config.yaml
n_layer: 11
d_model: 320
n_experts: 64
experts_per_token: 4
d_expert: 176
d_shared_expert: 384
activation: "squared_relu"
moe_layers: [2, 4, 6, 8, 10]
router_score: "softmax"
normalize_top_k: false
routed_scale: 1.0
balance_loss: 0.00238
balance_bias: false
router_noise: 0.3
router_cosine_scale: 20.0
init_std_router: 0.0316
lr_router: 0.000469
vocab_size: 8192
norm: "layernorm"
norm_eps: 1e-06
tie_embeddings: false
optimizer: "muon_variant"
lr: 0.017
beta1: 0.93
batch_tokens: [65536, 131072, 196608]
seq_len: 256
train_tokens: 429100000
steps: 3413
dataset: "wikipedia_en"
Below are experts of layer 4 (counted from 0) of a mixture-of-experts language model. Rows are named router (the router's row for the expert) and show model dimensions 0-39. Each number is 128 + 32 x the weight over its row's rms, rounded and kept within 0 to 255. Numbers have three digits each.
After each expert's rows: "gets" lists some tokens that make up at least twice as much of what it gets as of all text; "comes after" lists some tokens at least twice as common just before its tokens as in all text. This comes from a sample of Wikipedia text that the model never trained on. Tokens count by the router's weight.

# expert 29
router:111175139128103083155073120126126135094163114105115119146144120162110169134147132098154090106081104098153124128134154104
gets: "um", "he", "am", "em", "ab", "le"
comes after: " K", " | K", " Ch", " G", ", K", "K"

# expert 36
router:116081109111103177142141175162094170125045105137168119112178170080083158129128173133110092117136087160130150166157132096
gets: " the", " most", ", the", " The", "The", " to the"
comes after: "\n\n", "\n", ".", "==", "|", "==="

# expert 57
router:116175018094128210169141110156145189136127139131159103153126141164100089121128147183048158123124138137151128130153136139
gets: "\n\n", "\n", " |", ")", ";", " information"
comes after: "\n", "\n\n", ")", " |", ";", " |  | C"

# expert 21
router:133179126128121170035112109132121113115125132193152154135127108088136115119120188113102163079138146099121079064116175089
gets: "\n\n", "\n", " film", " song", " album", " team"
comes after: "==", " ==", " the", "'s", " The", "==="

# expert 56
router:138162053139133139199231117169104076163176091091169141124057124091096120125107124124163181196126139077156127136120117070
gets: " (", "1", "2", "a (", "\" (", ", "
comes after: " (", "1", "2", ", ", " (age ", " (aged "

# expert 24
router:174118116120116195170190128120088128125146147129152147105174170141120117179104136095127160145071160124181143065114145126
gets: " He", " A", " \"", "A", " This", " She"
comes after: ".", "\n\n", ").", "s.", " A", "M"

# expert 26
router:175060161138129098152148100149153098113113161130126190154136122144109096084115073195078150132112071172128109079167131118
gets: " | ", "; ", "0", ") | ", " |  | ", " (age "
comes after: " | ", "0", "3", "4", "1", "5"

# expert 40
router:126057160098115045083165135104081114183145118085120144143178115109085130147093137126140121156098109128190157127160125116
gets: ".", ",", "6", "5", "3", "7"
comes after: "1", " | ", ",", " ", ": ", "3"

# expert 54
router:108179101160135041162193103100075081148116124137132082153067191092160156153099135140102172137144135199147128118131130146
gets: "1", "2", ",", "th century", "a,", " Australia"
comes after: ", ", " in ", "1", "2", "–", " In "

# expert 0
router:105128132144135151123127122158157078140124140124145178115159147131124100110130114099108126113077135148132141111135123160
gets: "0", " | ", "ip", " |  | ", "; ", "3"
comes after: ".", " | ", "–", "0", "; ", "4"

# expert 61
router:171161045128177138137142104180125134137150118140084198202135122157060085186103119124095173156097168137169134107113169153
gets: " (", " (C", " (S", " | A", "R", "\" ("
comes after: "\n", "\n\n", "| ", " | MF", ") |", "a ("

# expert 17
router:160101084099133155108182183117068134161118090138082163163143147141130076151129152130171168135109112135104128101145163094
gets: "==", "===", "\n\n", "====", "S", "==P"
comes after: "\n\n", " =", ") =", "\n", "==", " N"

# expert 53
router:148097187068111105154047136143126111100113125153123084147137087187139149137147130129129126151089109130139129082152112146
gets: "t", "el", "ber", "et", "ut", "s"
comes after: " D", " H", " L", " W", " R", " G"

# expert 19
router:117126076126119155126170077148091192124116115055130093172111130125117127045135106171067083111102137123110103137132125148
gets: "-", "\n", "- P", "- D", "- ", "- C"
comes after: "\n", "-", "′", "- •", "- P", "°"

# expert 59
router:128104097120135087171144128120069153171101099103160073123119180070193125127065169063122134119163104116181101151131125101
gets: "2", "1", "th", "000", "016", "020"
comes after: "1", "2", " ", "–", ", ", " the "

# expert 58
router:157130137122104115097156126167104074164116083134124148120147184074183103076184073116113189110125134103145097110091157098
gets: ", ", "2", "1", " in ", " May ", " August "
comes after: " on ", " ", " | ", "| ", ", ", " February "

# expert 3
router:110176137131130054163143134136100087105117118110133139112075107116115111163174136107186135185147086141110131140107115116
gets: "i", "u", "a", "y", "o", "ay"
comes after: "2", "1", "ak", "k", "ik", "ay"

# expert 11
router:176126168126152112073167110110147076125110116137170202178107060152101131161073152122087136167105149068186131113127081103
gets: "\n", "| ", "|", "-", "\n\n", "|  |"
comes after: " |", "\n", " |  |", ")", " |  |  |", "% |"

# expert 33
router:184097170114142114144172140100135102184156128107127129125134166097143110151116173145146138181123134108145131090134165102
gets: " The", ".", "The", ": The", ").", " the"
comes after: ".", " ", "–", ":", "-", "\n\n"

# expert 45
router:085080117155124166156195145092096143141076125155119085133138153165159147114099130172114107105134152107137067123126130170
gets: "\n", ":", "|", "=", "-", "| "
comes after: "\n", "\n\n", ")", "-", "Personal details", "Personal information"

# expert 32
router:175085084087093140147108172148078076082117083137181175093126152140141136156079126094176103096157087106139130115134122123
gets: " S", " L", " T", "S", "H", " Ch"
comes after: "\n\n", "\n", ".", " \"", " | \"", "="